{
  "experts_per_token": 4,
  "d_expert": 32,
  "activation": "geglu",
  "moe_layers": [0, 1, 2, 3, 4, 5, 6, 7, 8, 9, 10],
  "routed_scale": 1.0,
  "balance_loss": 0.000558,
  "init_std_router": 0.0102,
  "norm": "rmsnorm",
  "optimizer": "soap_variant",
  "beta1": 0.95,
  "grad_clip": 0.5,
  "batch_tokens": 131072,
  "train_tokens": 447600000
}
Below are experts of layer 3 (counted from 0) of a mixture-of-experts language model. Rows are named down (a neuron's output weights, with its number) and show model dimensions 0-127. Each number is 500 + 50 x the weight over its row's rms, rounded and kept within 0 to 999. Numbers have three digits each.
Before each expert's rows: "comes before" lists some tokens at least twice as common just after its tokens as in all text. This comes from a sample of Wikipedia text that the model never trained on. Tokens count by the router's weight.

# expert 18
comes before: " |", "0", "8", "6", ".", "5"
down1:502511591567571517529434526513589532503602541503523444481512540527549544585550504560492453580467513515524426440522482501555523542529475560515498539501458537431528573489551462411454536499596473507485442447518563543482496504402484517408409584459526594580493581549510502488486483564455402526418510547525424536506498518473402550429520449517445460533476606495468424515461546596595557501493

# expert 12
comes before: "\n", "-", "|", " The", "==", "The"
down1:434544514471473433645542434520484546396459406596435489477563562450540606499499567459519503563467542447518475476479431539494489493528530482399544438515615573576506506587477491485519501489524515549496577511571418472559481477455497413472547421464458482537436465599455482517480476518507588414483498560442444544513547510488439522536491448486534480483513506429487490536408525456569551494408

# expert 17
comes before: "1", "2", "0", "3", "4", "5"
down1:589463479483474547418561505554408458509464443456529515416574491457455507546548443467468540469524464446573436490561472432558539542445476504478427452471500437521472517414442525465421458587495509533518519539497438469487506544464382513476409380589425494493478557456545553469396479449424494468492595448513452507576500487558518472598514557443472470568516392547541577489543549527456500505480

# expert 3
comes before: ",", " to", " of", " in", " and", " by"
down1:492367514593461502491598570471475532426403465403580430551490528428531508377446518490502456444507443502427507471523527449510523520485497425541481479533456394509430540583449499557463537457546498429529469540515499478563597445495599543473523531520548446525458575471510452455508435597554475502532548460441506492450523461530532527475479548534621514449518461465522468487521513488442456462374

# expert 20
comes before: " to", " the", " in", " a", " by", " was"
down1:455501545414460510507520482591533643418502512395570516550523507490572477463563424490533521533567559462466460517506506453522472562543490526507541521595588442523442522455464439506435499423447510598520417513464510528424516501483528387540461430508513444607555522472502453472509381432466547483496529500431473497654435490498486534464531479406538440581520496517430469490525524473457503510504

# expert 23
comes before: " |", "\n", "0", "9", "–", "5"
down1:504520593477533474477545625459502508427533521550509486573518491486485476470437488495476383470578492468476562529543483578582505492476561436559518523567401477535473486592580502556348482450499550434477517431474427492508486351479422475498466431511509430466522490451591465510516546458524473417455533489480584553553555447433559445503526530526466412490522440580516537578524507487469538488480

# expert 5
comes before: " the", " a", " an", " his", " he", " first"
down1:487527451417525572527543476484467545419561504507510578519500540584479438482494487574503461567326495445530538535514507386512541432583445522501508576578479450600497458387486617553528495474468492407517510549511514561555536516481430504435500413471435470463419508507487536554456509513458437487485500525551489530502456522502457523524410532385503568542483456526488505497492614464558520580477

# expert 0
comes before: " ", ":", " a", " \"", " an", " which"
down0:546556562554566605523495429608538511404435537473439534439530485490588400471445436485519507392514524535459509497495483444496563507498472507440477482450448578469605514471427532540511447492467508499624440500539460401511449495428468501461457439438600457567557542450455601537585553489475495488425441472544481458486483506508560462507514440443459482452468502491562493579422499442514559529473

# expert 8
comes before: "1", "2", "0", "3", "9", "4"
down1:500447518446506536477481419554438476558418511550530512561491405468481540491488486431473481551533515524570439475544472572508505481462428551432550528391474498598611537542470469453489510478509571637547503544568529392531490525650512431456450536449502443509489610539422432508445434478483501490581514525558510529495475604530485428496458466458522539472488514495549461433459559537518433438517

# expert 22
comes before: " ", " the", ":", " a", "==", " \""
down0:563439538491518562571507512468552586419514497451456546568429532477485524435522459492577540534509498551563544503478495463532483529421474429539501546491547441508523521479488475562432441564509546472462558601444515499534441522415570597526518594500533568550668485510577492482497521546572513416393528559488423580461513518506393529510540455466408494479484522526530505532518529513365503549490